config = dict(
    num_hidden_layers=12,
    hidden_size=160,
    n_experts=48,
    experts_per_token=2,
    d_expert=160,
    d_shared_expert=0,
    hidden_act='silu',
    moe_layers=[2, 3, 4, 5, 6, 7, 8, 9, 10, 11],
    router_score='softmax',
    normalize_top_k=True,
    routed_scale=1.0,
    balance_loss=0.0195,
    balance_bias=False,
    init_std_router=0.0271,
    lr_router=0.00102,
    num_attention_heads=5,
    num_key_value_heads=1,
    head_dim=32,
    vocab_size=8192,
    norm='rmsnorm',
    norm_place='pre',
    norm_eps=1e-06,
    positions='rope',
    rope_theta=1080.0,
    rope_fraction=1.0,
    qk_norm=False,
    attn_scale=0.177,
    tie_word_embeddings=True,
    parallel_block=False,
    init='normal',
    init_std_qkv=0.0422,
    init_std_o=0.00861,
    init_std_up=0.0422,
    init_std_down=0.0043,
    optimizer='adamw',
    learning_rate=0.00243,
    lr_mult_qkv=0.4,
    beta1=0.9,
    beta2=0.99,
    lr_head=0.00697,
    max_grad_norm=1.0,
    warmup_steps=228,
    schedule='cos',
    final_lr_fraction=0.0,
    batch_tokens=65536,
    max_seq_len=1024,
    doc_mask=True,
    train_tokens=273600000,
    max_steps=4175,
    dataset='wikipedia_en',
)
Below are experts of layer 3 (counted from 0) of a mixture-of-experts language model. Rows are named router (the router's row for the expert), down (a neuron's output weights, with its number) and show model dimensions 0-159. Each number is 128 + 24 x the weight over its row's rms, rounded and kept within 0 to 255.
Before each expert's rows: a language model's description of what the expert responds to. This comes from a sample of Wikipedia text that the model never trained on.

# expert 46
It responds to: Leading 1 and pronouns
router [153 103 140 132  81 114 113 181 123 130 108 112 167 151 139 131 113 107 136 129 113 152 106 132  98 126  89 130 100 115 101 165  92 124 117  85 101 152 131 115 125 120  93  95 111 144 121 163 148 126  85  90 170 163 153 134 166 115 126 135 114 131  99 100 143 163 129 154  82 120 109 184 171  98 142 147 113 118 133 140 114 112 156 108 150 113  98 156 146 111 112 173 152 146  85 144 102 135 142 126 138 144 157 110 159 142 134 114 136  96 126  95 151 123 115  86 102 175 133 115  91 148 125 134 146 156 120 123 165 149 129 113 163 137 112 139 111 109 149 138 104 128 111 143  68 125 119 156 129 120  81 145 110 147  99 161 182 120 145 125]
down1 [152 102 114  94 127 193 132 136 137 104 159 159 151 173 112 172 156 105 159  84 165 137 147 123 119 163 125 120 124 148 105 121 118 129 113 102 141 115 147 130 145 174 164 173 167 139 129 146 115  85 109 119  68 115 132 123 163 178 130 114 110 118 115 120 107 132 140 173 147 141 129 164  89 126 113 138 130 148 110 134 157 138 124 142 138 152 124 114 155 165 136 141 136 132 148 151 122  88 115 119 152 138 155 127 148 148 126 153 110 132 115 138 161 140 153 102 131 167 142 153 122  92 156 129 114 148 130 117 100 109 103 134 122 115 174 133  96 137 137  83  93 141 135 151 110 186 129 116  98 158 144  95 150  72 140 142  93 120  83 142]
down2 [136 152 165 137 147 156 136 137 150 137 140 138 133 138  63 126 146 154  86 136 147  89 149 166 143 107 123 103 113 133 135 110 145 154 104 171  92 118 171 118 147  97  83 153 129 135 110 144 152  88 153 115 160 123 132 149  89 155 136 145 149 104 143 181 138 145 123 124 124 142 137 113  99 105  94 107 114 140 165 100 134 128 129 150  85 158 197  91 153 110 153  95 131 133 147 131 121 171 149 122 184 140 112  99 158 157 150 112 149 124 151 132 107 163 121 120 130  82 152 134  96 135 127 139 141 108 119 127 117 172 107 139 136 121 132 132 154 129  98 126 134 159 102 133 140 100 104 112  67 137 140 138  92 128 153  80 153 101 121 127]
down3 [161 159 118 119 135 172 157 111 118 171 151 114  91 128 134 114 117 129 124 121 119 140 119 136 120 129 108 159 112 102 166 167 137 123  97 130 110 111 117 121 144  86 138 136 141 140 145  99 125 170 154 133 110 130 156  93  98 122 116  88 152  90 117  87 111 141 107 150 148 114 137 140 161 119 108 142 147 118 119 111 128 142  90 110  87 138 110 142 113 147  86  99 117 130 106  89 106 118 138 161 151 133 110 104 103 147  97 141 167 128 121  87 143 142 128  96 145 100 121 106  63 159 149 119 149 146 141 105 156  92 168 153 122 156 119 129  97  68  89 125 152 116  99 151 146 121 125 143 201  97 132 105 144 185 102 140 125 147 104 106]
down4 [133 167 155 132 146 161  98 144 188 169 124 128 129 119 111 155 172 104 114 137 146 111 157 144 129 113 124 150 140 126 153 131  87 150 125 172 115 111 144 150 169 116 133 122 118  93 113 133 101 163 146 132 164 161 148 170 129 126 123 121  91 124 138 132 138 124 154 152 110  84 120  88 146  60 179  87 120 134 163 157 137 118  84 132 109 170 123 166  84 116 111 123 155 113 143 141 106 150 138 117 106 131 123 113  95 153 133 141 155 143 104 120 107 178 160 151 108 112 113 142 133 132 120 163  97 153 135 178 120 108 129 131 112 122 170 126 206 141 151 149 141 150 108 126 122 140 121 131 102 149 117 126 137 154 124 140 108 155 157 132]
down5 [100 127 165 110 191 148 134 128 123 127 122 140 127 104 128 168 161  95 136 107 134 154 152 135 124 131 121 155 128 138 146 123 124  98 112 139 109  99 108 112 164  87 149 159 141 149 124  81 153 170  88 109 109 136 108  75  85 107 156  84 109 156 115 104 139 168 142 149 181 128 158 164 180 114 120 151 158 116 140 162 164 120  85 115 129 134 123 131  96 161 140 157 128 150 121 159 106 131 135 117 154 160 138 109 123 118 103 144 138  98  81 140  95 145 126 132 150  91 109 102  97 138 137 108 138 127 119 132 119 117 131 130 144 121  92 146 118  98 111  91 108 126 120 137 141 151 158 123 187 120 165 127 144 137 135 153 135  85 101 178]
down6 [110 141 101 115 152 137 151 155 150 119  86 104 123 138 149 178 133 142 168  88 136 106 148 145 145 143 112 122 106 116 116 127 121 116 104 158 169  89 141 105 121 132 125 117 152 126 153  98 148 133 124  89 176 115 139 120  39 103 189 130 169  92 137 106 168 125 104  99 112 113  71 141 136 166 146 141 108 158 142 114 101 143 110 135 158 159 137 167 167 115 159 128 124 122 132 112 125 130 188 125 111 130 150 109 100 162 149 133 118 139 142 130 139 126 142 168 118  89 131 137 122 147 113 128 158 180  99 161 126 106 125 142 114 100 118 142 158 139 149 126 125 148 115 104 161  80 127 125 124 123 146 118 146 111 111 146 132 122 121  74]

# expert 37
It responds to: Pronouns and conjunctions
router [103 131 124 152 124 128 103 163 154 121 156 103 165 114 141 137 143 136  65 136  83 131  84 167  80  94 112 128 111 158 130 122 158 129 117 101 139 136 116 130  93 133 112 129 146 105 147 102 132 187  99 146 134 120  94 129 169  74 120 150 143 143 102 135  83 125 133 137 156 109 144 128 141 150 139 118 181 141 147 111 163 103 144 138 118 132 109 130 157 144 162 148 103 154 144 114 145 143 134  97 128 128 137  90 155  85 144 119 146 129  94 143 148 111 138 101 112 137 131 157  77 114  98 140 160 141  85 142 146 143 148 103 122 107  99 119 152 120 152 104 100 105 136 178 102 167 134 135 139 115 134 180  90 115 125 154 169 164 155 147]
down1 [111 121 142 101 121 124 114  90 127 110 127 123 140 141  77 106 132 149 113  63 131 122 106 105 166 114 143 135 156 135 137 149 135 132 171 124 124 125 136 133  96 142 165 114 102 114 137 165 116 120 164 105 139 139 159 165 148 111 127 155  97  62 101 144 149  99 152 113 101 108 183  97 150 156 115 119 110 112  99 128 115 166  87 131 120 113 131 117 150 124 141 115 111 115 103 128 150 150  98 143 124 129 140 178 123 145 158 119 138 107 135  42 116 133 160 138 147 130 126  82 115 142  85  87 100 100 131 143 107 110 104 154 123 161 111 166 113 116 159 178 118 100 105 119 129 114 152 124 111 150  92 115 146  76 149 117 131 132 107 129]
down2 [157 139 103 145 158 173  92 121 121 103 146 126 138 130 111 128 162 152 111 138 139 129 102 119  97 168 102 124 145 167  94 113 137 175 115 153  96 115 110 136 143 105 134 166 162 121 152 137 152 117  92 113 123 176  85 103 117 139 143  78  98 120 131 123 126 111 148 143 137 116 135 158 118 124 128 136 120  96 156 121 174  86 116 134 172 121 109 128 136 135  76 111 124 116 155 142 140 141 133 105 135 132 125 123 147  96 159  96 150 136 141 104 222 182 143 121 141 132 135 137  97 154 121 139 105 112  97 107 132 106 141 145 139 135 157 157 166 101 136 110 141 104 102  95 116 143 132 191 162 128 119 158 153 114  90 103 130 110 152 146]
down3 [176 123  79 137 127 120 114 126 113 131 148 129 116 196 115 125 118 158 141  63 116 107 108 141 103 152 155  89 148 136 109 131 109 153 122 126  55 100 142 107 111 155 136 113 122 116 120 153 110 111 133 153 116 156 143 146 129 117 118 146  85 119 126 138 117  95 132 100 154  96 157 148 118 152 117 140 122 112 130  98 128 124 141 183 182 124  88 141 127 184 155 167 107 128  98 169 137 130 148 123 105 126  91 109 164 121 134  76 122 113 140 115 157 126 143 130 119 126 111  87 131 148 116  78 153 125  94 137 160 129 109 146 115 133 140 123  71 137 160 114 111 123 103 163 154 120 131 134 139 161 101 163 166 136 136 135 110 112  88 123]
down4 [153 130 130 131  89 142  86 120 102 120  92 101 184 114 114 137 107 167 128  59 142 131 147 134 166 134  85 108 147  98 157 156 123 132 126 150 145 125 119  86 163 133 146 118 155 117 117 105 146 130 116 139  90 102 139 137 148 113 122 124 142 133 146 177 123 132 156 102 155 148 146 104 124 147 126 154 110 181  85 109  94 137 127 123 161 177 164  96 135 189 110 143 145  81 127  89 112 133 150 139 131 116 113 113 117 138 125 147 105 143 137 140 169 139 115 153 140 151 155 131  89 140 127  82 151 122 135 115  81 132 152 146 142 170 138  88 152 117 171 123 101 113 125 165 145 105  94 140 140 102 107 106 116 128 148 161 131 108 130 100]
down5 [146 129 128 110 127 131 133 101 139 133 120 130 169 103  75 118 122  80 171 135 143 146 196 154 150 136 112 138 133 115 144 185 126 150 124 121  95 132 123 133 127 105  66 107 117 147 112 110 114 165  99 145 149 122 164 130 136 146  89 122 103 113 149  94 109 143 123 163 120 139 145 138 115  81 119 110 135 136 119 158  91  97 105 143 115 149 115 150 171 136 142 136 143 115 126 117 152 110 144 131 146 125 135 120  91 112 131 187 160 142 131 186 194 138 106 153 130 125 159 191 130 124 143 112 130 124 153 134 121 145 104 119 124 127 119 133 115 109 111 134  84 216 125 131 150 113 109 142 145 127 155 111 155 112  99  97 124 128 115 147]
down6 [119 102  79 158  96 131 106 139 141 105 124 126 132 119 134 144 112  99 143 137 146 143  93 144 143 131 110 132 171 124 140 107 149 125 155 133 141 119 139 155 159 153 182 120  94 136 134 122 158 147 129  84 137 138 135 137 132 134 113  93 109  91 147 142 109 183 126 130 141 129 136 152  95 116 120 122 134 132 175 142 140 143 131  87 192 139 123 121 166 142 166 155 114 145 110 110  89 104 161 143 121 145 113 141  76 114 131 112 110 112 150  89 118 145 165 156 127 124 107 105 168 175 121 125  93 156  69 110 153  80 107 137  87 105 123 172 123 119 155  97 101  83 120 111 108 135 125 135 118 139  89  62 120 119 154 126 146 129 157 125]

# expert 35
It responds to: Was, on and months
router [147  87 114  89 134 126  96  99 148  80 113 100 128 142 168 160 125 126 125 141 119  94 165 101 132 128 117  86 130 111 175 137 159 190 141 181 110 136 127  98 128 105 115 124 152 158 136  65 129 124  75 114 104 155 139  88 171 104 137 156 112 117 135 160  96 133 106 115 127 107 166 122 112 120 129 119 129 157 113 115 143  81 105 134 171 142 137 120 104 132 144 126 120 132 127 120 135 147 135 113 148  93  70 141 142 153 155 162 162 136 144 123 116 176 127 127 124 107 112  71 134 119 134 114 127 136 151 163 122 122 125 126 134 100 185 153 131 152 156 105 110 140 135 133 103 101 137 144  89 141 108 139 133 156 151 162 120 134  86 107]
down0 [171 125  71 157 110 131 115 121 126 119 107 105 129 114  98  98 120 139 165 123 146  98 203 119 110 110 161 154 147 132 120 131 111 104 129 143  98 129 129  82  48 134 132 105  86 163 134 141 138 111 160 125  93 141 108 127 115 118 178 127 107  90 142 130 134 120 162 104 132 133 107 130 126  95  97 106 124 119 106 153 106  94 137 143  92 125  98  95 151 147 131  88 108 148 118 126 120 102 122 167 111 128 143 153 100 181 108 117 132 139 120 149 145 135 137 177 126  96 146 119 127  87 123  80 124 104 134 137 124 128 172 150 164 139 115 128  84 113 104 105 130 146 128 120 148 127 122 116 133 173 101 142 105 126 170 117 149 102 123 174]
down1 [117 109  80 156 133 155 135 196 132 148 111 119 117 117 122 114 119 108 152 116 115 121 137 121 104 117 120 139 149  85 186 105 119 153  73 161 116  99 139 142 166 126 114 162 116  92 114  95 111 127 108 104 141 150 109 100 122 124 143 118 125 141 135 133 164 106 127 101 122 127  97 117 138 110  89 172 121  67 118 124 156 134 154 131 124 136 147 113  70 127 146 126  94 127 130 102 176 147 131 110 164 203 101 139 118 105 129 104 144  93 143 125 120 130 143 150 188 111 157 142 139 128 162 151 144 148 154 135 122 161 128 146 141 109 151 120 134 157 146 113 158 121  93 119 132 149 149 141 149  99 133 134  95 190 152 118 131 111 129 167]
down2 [137  98  90 109 128 129 137 145 152 167 106 113  99 118 177  98 118 133 126 191 175 118 155 134 156 134 123 149 129 128 171  94 129 153  95 122 172 153  98 139 131 142 141 178 147 119 127 138 159  92 134 133 142 121 129 144 159 156 121 123 137 136 111 161 127 104 167 124 105 122 115 103 145 136 105 144 157 193 167 116 113 128 146 138 143 116 144 109  92 108 117  79 136 109 106 156 176 100 141  75 114 201 172  84 148 100 131 124 167  86 118 100 115 153  85  96 105 151 139 143 128 137 118 112 131 120 117 145  89 134 166 145 120 152 144 120 152 123 132  97 128 106 124 114 144 166 149 117 119 138 114 124 113 113 124 135 129 144 132 117]
down3 [147 113 135 114 156  70 121  93 128 123 121 160 142  93 121 162 121 103 152 101 108 153 103 142 128 147 159 143 138 141 164 113 102 141 117 138 107 100 148 153 133 121 137 163 119 126 113 121 108 103 147 114 127 151 161 128 165  91 160 101 150 143  76  89 106 153 130 171 148 109 101 132  97 121 122 119 125 162 109 169 126 104 145 166 125 144 107 128 131 122 141 135 135 161 161 180 156 171 137 131 165 123 102 136  97 117 119  85 142 174  81 130 117  98 138 112 128 144 141 143 148 118  87 205 114 151 125 151 157 170 116 129 134 136 132 151  97 132 165  98 122 187  98 114 113 116 102 174 119 158 145 124 138 125 140 114 131 132 119 116]
down4 [143 100 123 141 110 111 127 116 183 159  98 152 114 152 110 118  63 111 106 175 159 115 126 136 129 124 124 108 104 107 115 159 129 141 134  91 168 128 128 102 130  89 163 104 140 182 128 171 137 157 130 135 132 107 141 130  84 139 126 159 114 116 155 129 127 136 122 163 128  93 115  79 126 150 134  88 122 185 134 154  78 140 105 155 148 131 117 130 124 107 145 132 111 105 126 161 101 112 103 128 140 106 179 113 140 152 104 137 131 155 144 129 155 133 121 105  97 146 136 128 105 111 130 122  59 115 118 141 130 114 183 128 126 124 110  87 124  73 146 120  78 154 143  92 111 121 123 131  90 161  87 128 136 117 140 132 121 141 166 146]
down5 [135 125 134 127 120  96 130 120 147 141  86 137 135 112  78 132 133 110 133 115 109 133 126 153 151 160 144 126 123 121 109 136  85 167 119 131  85  75 141 163 141 126 156 131 104 149 130 140 135 117 150 111 133 153 130 154 129 104 140 113 131 149 112 124  71 142 153 124 145 110 123 123  97 140 130 122 108 137 136 169  72 102 108 142 131 137 138 114  98 141 124 150 117 137 134 157 113  94 147 137 152 126 105 141  79 170 118 124  95 182  87 125  95 117 144 154  89 176  85 125 157 143  99 149 123 168 115 149 152 131 152 162 141 145  95 125  93  94 121 115  95 167 113 153  80 142 123 146 136 153 142 124 157 184 211 109 111 132 125 125]

# expert 21
It responds to: Colons and name fragments
router [138 113 121 113 145 108 140 104 125 151 133 135 119 110 134 165 152 174 111 130 156 138 125 121 152 173 108 133 149 163 166 141 151  81 148  87 132 116 135  99 173 141 114 106 143 116 104 153 172 101 176 107  98 131 140 123 133 114 119  98 149 133 133  98 134 140 114 134  84 101 115  90 117  93 147 147 102 140 140 157 134 169 150 151 161 141 145 139 165 106 113 114  88  96 159 145 137 163  96 105 159 104 126 108 124 127 154 178 154 132 127  92  99 125 147 152 111 128  84  94 176  97  99 141 174 123 113 116  95 147 108 146 141 107 139 138 122  85  92 163 135 137 117 136 115 107 105 146 161 111 117 113 147 169 168 119 140 132 140 173]
down0 [149 121 107 121 164 131 140 116 149 145 142 123  90 100 151 137 127 159 148 132 128 138 146 129 160 143 139 130 115 110 136 108 130 110 121 117 122 154 144 151 116 109 102 136 157  81 111 146 170 146  83 117 103 161 104 179 127 150 130 131 102 133 170 141  87 147 139 136 112 118 161 102 106 137 158 105 165 168 135  94 134 122 115 128 152 143 132 160 120 127 117 106 161 120  87 182 110 132 182 119  98 157 112 110 121 146 141 144 151  95 118 117 105 111 135 105 137 187 176 158 139 107 147  73 144 134 166 121 145 160 164 108 178 112 133 159 133 124 103 102 125 127 142 134 150 123 189 127 158 134 127 128 121 117 170 127 177  86 143 169]
down1 [142 107 110 114 105 113 118 154 124 151 140  89  63 144 177 136 137 144 140 138 126  86  80 141  98 133 108 111 119 118 151 152 113 157 130 131 150 130 145 139 140 179 115 135  67 115 123 114 153 130 193 100  69 123 141 135 119 115 117 134 136 161 149 155 150  89  86 136 147 118  99  96 171 142 190 102 147 121 158 153 115 106 121 122 111 157 105 159 127 112 136 136 138 123 167 169  96 133 128 165 114 145 154 131 153 120 115 149 129 107 130 120 135 155 128 170 110 141 162 162 129 100 174 139 157 128 133 150 122 161 120 158 174 114 140 123 120 112 137 121 133 123 158 141 150 114 119 139 115 154 129 156 135 108 154 127 138 140 131 193]
down2 [173 147 101 151  74 146 137 179  94 132 177 114 139 139 114 127 117 121 175 118 122 128 122 152 137 177  82  94 139 162 184 170 120  94 154 157 144 123 142 112 143 120 134 106 105 114 113 148 131 123 125  94 138 167 143 115 130 101 128 130  93 133 172 142 133 104 114 120  79  90 113 126  88 131 139 156 106 137  86 111 162 102 112 116  83 165 101 137  92  75 163 140 131 128 128 142 153 154 172  91 133 129 167 133 174  99 139 133 145  94 130 129 146 140 125 160 134 121 152 108  89 129 121 131 153 137 159 106 136 138 121 128 134 106 135 155 131 113 163 132 117 126  84 152 132 110 151 101 136 107 136 163 143 126 115 122 117 117 132 163]
down3 [118 143 119 132 180 101 161 138 110 131 127 152  68 137 174 137 131 135 107 123 109 131 103 127 128 143 133 169 142 116 130 171 106 116 118 121 113 110 112  93  90 151 113  77 159 124 155 111 145 142 139 175 136 121 150 104  81 117 126 141 138 134 114 136 151 142 116 121 134 105 118 137 181 125 120 121 109 129 138 109 133 133 161 132 105 157 121 140 144 122 122 163 147 110  93 184 132 188 103  95 120 157 107  87 146  84  93 100 134 124 118 123 151 123 113 110  95 140 138 138 119 108 110 113 104 102 156 164  62  85 156 119 114 101 124  87 178 123 127 180 110 119 117 173 143  79 111 132 161 124 127 128 126 108 121 155 113 114 106 141]
down4 [145 102 179 134 143  97 122  93 118  99 141 187 109 130  93 115  99 131 143 154  87 108 142 126 103 125 123 161 155 117 173  98 141 141 108 110 114 172 131 110 137 144 138  64 117 139 122 135 120 117 117 159  92 175 137  80 139  92 106 131 129 126 106 166 181 136 123 128 117 135 109 109 101 123 119 133 149 168 147 176 118 166 120 154 139 140 168 140 154 139 136 131 120  90 142 149  83 153 144 101  78 155 127 125 118  97 161 106  81 160 177 111 126 134 137 153 132 158 137 139 129 137 107 139 136 126 146 153 110 131 122 135 147 151 150 126 136 111  99 136 142  95 165 125 134 137 129 142 140 151 112 119 149 164 106  97 129 152 184 162]
down5 [147 147 110 106 119 117  94 102 153 113 122 138 150 124 117 136 130 106 101 145 141 132 145 136 121 166 136 114 154 127 117 165 114 144 113 134 122 133 136 169  88 116 155 103 127 152  82 129 140 172  98 138 134 152 146 106 114  96 124 147 143 135 129 105  84 137 139 144 119 148  97 104  97 123 106 152 169 166 138 151 116 117 131 134 134 133 140 103  87 148 103 145 120  68 110 111  77 132 120 125 156 115  96 107 127 134 141 151 120 146 141 150 161 163  86 126 142 110  84 129 120 119  98 129  92 112 109  95 142 112 167  87 110 155 129 148 154 160 130 122 191 108 151  96 125  95 113 153  86 134  54 160 134 109 125 157 104 179 173 142]

# expert 39
It responds to: Auxiliaries and infinitive to
router [107 105 102 120  77 123 123 112 121 121 162 135 125 163  91 164 143  87 114 118 121 156 136 187 126 114 131  94 152 101 150 124 159 146 104 129 142  89 127 140 126 111 159 127  97 109 111 103 155 126  98 137 152 100 116  97 112 165  88 151 156 121 130 136 105 172 118 133 169 158  91 146 106 115 133 132 144 131  97 158 132  60 144 153 114 138 144 149 142 151 107 131 145 150 119  81 150 140 149 131 163 135 123 132 182 112 124 120 148 160 126 119 155 106 142  97  90  75 125 150 145 132 142 118 125 108 135 165 153 141 115 102 168 103 147 140 160  96 153 147 137 109 106 125 110 148 177 126  92  65 116 127 151 132 125 152 131 135 117  97]
down0 [128 147 112 122 113 179 159 159  99 118 134 100 133 164 155 132 108 121 148 116 166 109 186  89 119 162 116 154 140 152 179 120 111 134 107 133 115 107 150 124 103 174 114  99  82 127 157 138 127 100 159  97 169 120 128 153 105 108 101 126 120 133 122 151 118 122 141 127 125 119 148 109 134 127 156 100 111 148 120 157 115  67  96 155 157 133  86 116 113 131  89  96 125 122 130 159  97 141 124  97 137 115 141 105 126 120 100 151 138 141 121  96  93 162 156 130 103 140 144 141 100 129 144 127 142 135 148 121 167 166  95 137 118 122 130 176 161 124 128 102 159 123 136 151  99 173 108 108 121  82 115 106  63 120 141 142 173 152  87 127]
down1 [170 108 110 174 150 119 135 129 164 132 143 147 152 150 121 142 124 144 106 146 144  84 102 157 141 118  96  88 151 126 120 122 102 135 135 124 129 122 113 114 161 113 184  84  79 155  90 110 141 122 129 168 126  91 134 123 120 119 135 150 126 123 101  90 145 122 177 112 136 162 121 153 117 126 113 131 120 112 113 124 135  99 106 129 144 114 155  88 166 133  96 156 108 134 127 140 132 132 153 109 129  97 113 149 153 114 157 113 165 133 100 154 154 114 107 118 108 123 180 155 133 125 137 117 100  60 125 156 101  77 130  90 158 103 130 142 183 113 128 126 135  96  91  85 153 120 123 156 121 137  97 130 175 111 137 133 118 153 115  66]
down2 [112 137 143 126 119 107 134 101 132 128 151 104  92 146 157 112 146 113 140 111 150 121 130 120 129  99 107 130 137 147  96 162 131  79 173 125 114 166 155 108 172 136 119  96 104 102  61 129 172 141 118 160 108 126 132 124 113 127 139 132 174 147 109 115 101  95 102 164 117 127  93 126 111 114 141  96 136 162 121  88 145 124 100 151 112 108 125 128 172 105 118 153 100  79 132 167 146 134 106  90 152 161  83 120 108 104 111 162 134 139 135 149 147 126 148 102  88 100 121 145  82 121 150 118 148  91  91  95 142 144 145 198  81 107 108  96 140 142 117 140 167 116 124 123 108 101 154 129 136 115 131 166 113 101 112 119 146 115 126 107]
down3 [160  86 162 168 147 146  92 150 159 105 107 131 107 130 130 163 129 111 109 152 168 104 101 116 125 142 127  93 113 137  84 110 176 148 122 180 101 149 137 124 115 150 141  95 136 153 103  94 148 151  85 137 144 119 125 144 142 117 119 119 105  95 133 149 133  77 111 119 115 185 112 110 155 118 123  55 132  99  98 131 118 102 132 132 127 110 140 176 102 157 110 174 111 140 135 144 146 137 131 127 132 128 139 102 127 119 151 135 137 129 100 110 161 112 147 100 128 127 114  94 136  64 162  85 149 132 103 107 100  98 110 103 119 161 148 147 154 102  91 110 142 121 107 155 122 125 126 108 131 139 106 182 165 156 119 150 118 122 143 145]
down4 [176 109 117 148 145 143 113 124  95 138 111  91 138 117 122 114 117 120 141 110 127  78 157 110 136 142 109 112 122 151  84 155 141 141  95 114 118  96  97  81  97 119 143 113 113  97 144 118 121 130 129 158 134 119 136 155 144 122 131 147 136 113 113 128 110 145 139 126 110 152 151  61 109 151 137  77  80 168 116 128 112 164 176 155 116 130 126 175 129 147  93 127 127 172 116 159 141 125 162 112 156 138 135 111 147 114 105 110 154 134 152 128  73 178 143 168 157 107 125 150 165 138 142 118  96 145  97 132 147 135 104 141 153 109 108 193  88 114 157 135 136 154 141 102 133 108 116 168 106  73  95 120 120 105 103 145 127 138 114 136]
down5 [116 144 106 125 120 154 112 194 129 134 150 140 101 112 131 132  94  92 131 116 117 104 132 115 185 156 119 139  97 139  88 127 105 140 102 141 126 131 142 105  96  71 135 134 109 148 140 117 127  94 161 125 147 143 108 116  83 104 151 139 141 134 115 161 136  96 140 127 105 135 119 147 165 103 157 117  99 117  90 125 123 183 146 176 123 143 110 159  79 156 136 119 140 154  85 121 113 155 124 144 140 128 154 114 108 102 128 133 145 127  48 103 111 167 112 176 138 115 116 192 139 141 134 126 129 171  99 103  90 140 137 108 123 123 125 139 141 144 132 131 138 130 103 129  96 154 120 161 121  77 128  98 100 116 101 152  96 144 135 155]

# expert 1
It responds to: Line-start list/table markers
router [101 137 117 104  85  80 123 142 138 117 137  99 100  91 107 155 150 124 116 113 147  72 114 146 122 122 142 160 101 104  74 158 191 145 142 181 168  97 152 161 136 147 129 152 137 162 114 132 131 117 105  89 120 146 146 132 131 102 154 119 150  94 113 155 120 128 124 109 117 117 103 156 123 147  88 142 132 122 135 144 121 118 116  97 111 139 186 147 109 120 104 161 138 113 125 169 113 113  95 165 131 114 130 116 163 104 103 144 186 144 101  93 125  95 171 115 120 120 141 132 118  77 158 129 103 166  96 119 109 146 110 175 130 167  98 159 110 152 136 134 105 129 102 114 147 130 103  96 145 110 147 108 115 110 114 147 127 141 121 134]
down0 [185 159 155 117 159  99  85 107 148  93 109 145 116 112 101 132 126 160 141 137 125 134  88 142 128 154 137 100 113 106 101 128  79  96  98 159 169 131  74 156 110 134 166 106  89 131 130 130 167 114 149 108  99 148  87  89  88 132 122  90 126 153 105 118 138 111 112 166 108 157  93 137 147 140 117 127  93 129  92 136 104 148 126 144 129 138 106 169 147 149 128 147 116 131 134 134 129 118 161 180  83  95 153 110 131 114 108 151 141 112 136  86 137 122 112 109 119 113 118 149 101 129 135 117 116 112 128 124 122 151 145 149 108 146 141 122 144 110  96 142  74 174 137 133 142 104  93  98 169 145 130 123 168 148 120 129 106  76 157 152]
down1 [149 124 118 153 119 159 176 115 104 134 149 121 100 156 102 103 143  96  85 136 130 136  90 133 125 113 152  96  95 137 125 106 112 151  94 117 164 138 110 150 131 137 123 145  94  81 103 132 122 130 113 164 131  99 111  65  92 126  90 125 168 122 139 122 150 177 162 103 123 123 110 122 120 146 142 109 128 106 128 150  75 146 169 171 163 112 131 173 141 159  90  98 113 112 145 104 146 149 142 176 110 121 118 118 112 115 128 142 100 183 120 104 140 102 127 192 146 127 133 169 154 147 165 141 163 117 149 151 107 154 110 126 118 155 148 123 156 114 107 119 108 131 120 136 128 127 133 102 164  99 114 105 166 142 110 165 138 152 121 107]
down2 [180 135 121 139 130 137 168 113 102 138 172  95 122 182 141 153 121 137 123 121 161 141  99 137  93  88 136 157 106 126 166 128  64 131 110  91 140 129  92 143 131 139 123  98  97 134 121 137 144 148 157 164 105 181 127  88 109 129 108 113 113 125 155 126 130 152 177 139 144 158 137 100 100 128 124  81 152  88 111 127  96 132 123 151 128 110  89 151 103 146 112 116 117 121 152 163 124 176 149 150 100 149 126 120 119 117 126 128  92 135 123  90 168 117 112 150 108 162 124 118 118  92 137 109 111 140 168 159 157 118 105 129 130 102 104 129 134  74 126 142 102 154 122 143 139 162 139  81 116 120 161 132 119 146 141 147 140  89 119 184]
down3 [173 150 133 138 131 128 135 141 107 114 171  97 135 168 138 123 112 161 138 140 127 148 111 139 150  97 137 108 103 159 164 140  63  94 135 134 108 127  74 145 124 165 146  80  97 190 103 117 138 160 143 137  93 128 130 113 122 145 124 114 114 163 141 159 101 106 138 160 136 157 135 118 115 165 126 136 122 151 148 124 126 110 130 123 158 120 111 167 110 138 117 113 122 131 107 146 146 148 168 111 102 149 102 156 150 120 113  91  86 136 127 104 165 126 132 147 119 141 118 115  90 145 130 138 163 120 188 150 149  87 143 152 132 112 110 132 136 105 172 127 155 137 130 126  80 106 135  68 143 130 125 151 165 123 144 158 107  73  93 157]
down4 [166 126 119 108 175 118 116 140 157 131 118 108 139 154 129 158 113 124  95 157 127 162  85 155 142 137 104 150  86 156 157 137 122  92 149 123 117  92 151 120 137 134 102 103 138 138 122 113 128 121 134  81  88 112 153  64 164 116 129 127 151  83 119 147 101 159 132 116 144  85 152 161 119 127 125  95 149 115 146 124 101 129 135 132  82 112 121 102 146 105 144 116 130 135 104 188 101 127 108 101 168 119 113 137 142 129 107 136 149 146 121 112 163 116 128 114 160 130 128  48 118 113 115 110  90 150 161 182 134 142  87 133 142 120 115 153 123 109 120 147  96 116 150 142 131 151 128 131 132 180 175 159 103 147 162 127  93 132 106 145]
down5 [156 167 104  66 152 127 102 123 150 140  95 147 140 165 133 109 126 154 108 137 161 103 154 147 134 157 184  84 121 155 113 118 111 184 136 134 111 101 120 152 133 108 122 127  95 121 145 129 141 117 164 119 119 123  76 108 166  95 139 126 173 124 137 101 138 150 149 102 125 129 136  99 137 108 111 113 124 154 106  91 145 136 127 124 132 102 164 124 110 212 122 155 120 135  92  92 114 151 154 160 133 144 128  88 135 125 136 135 114 121  92 128 132 120  92 112 164 132 143 110 107 125 153 107 131 151 148 119 164 112 120 106 107 126 144 120 173 131 123 126 133 171 112 166 126 117  94  82 133  80  93 142 182 131 143 159 121 144 127 141]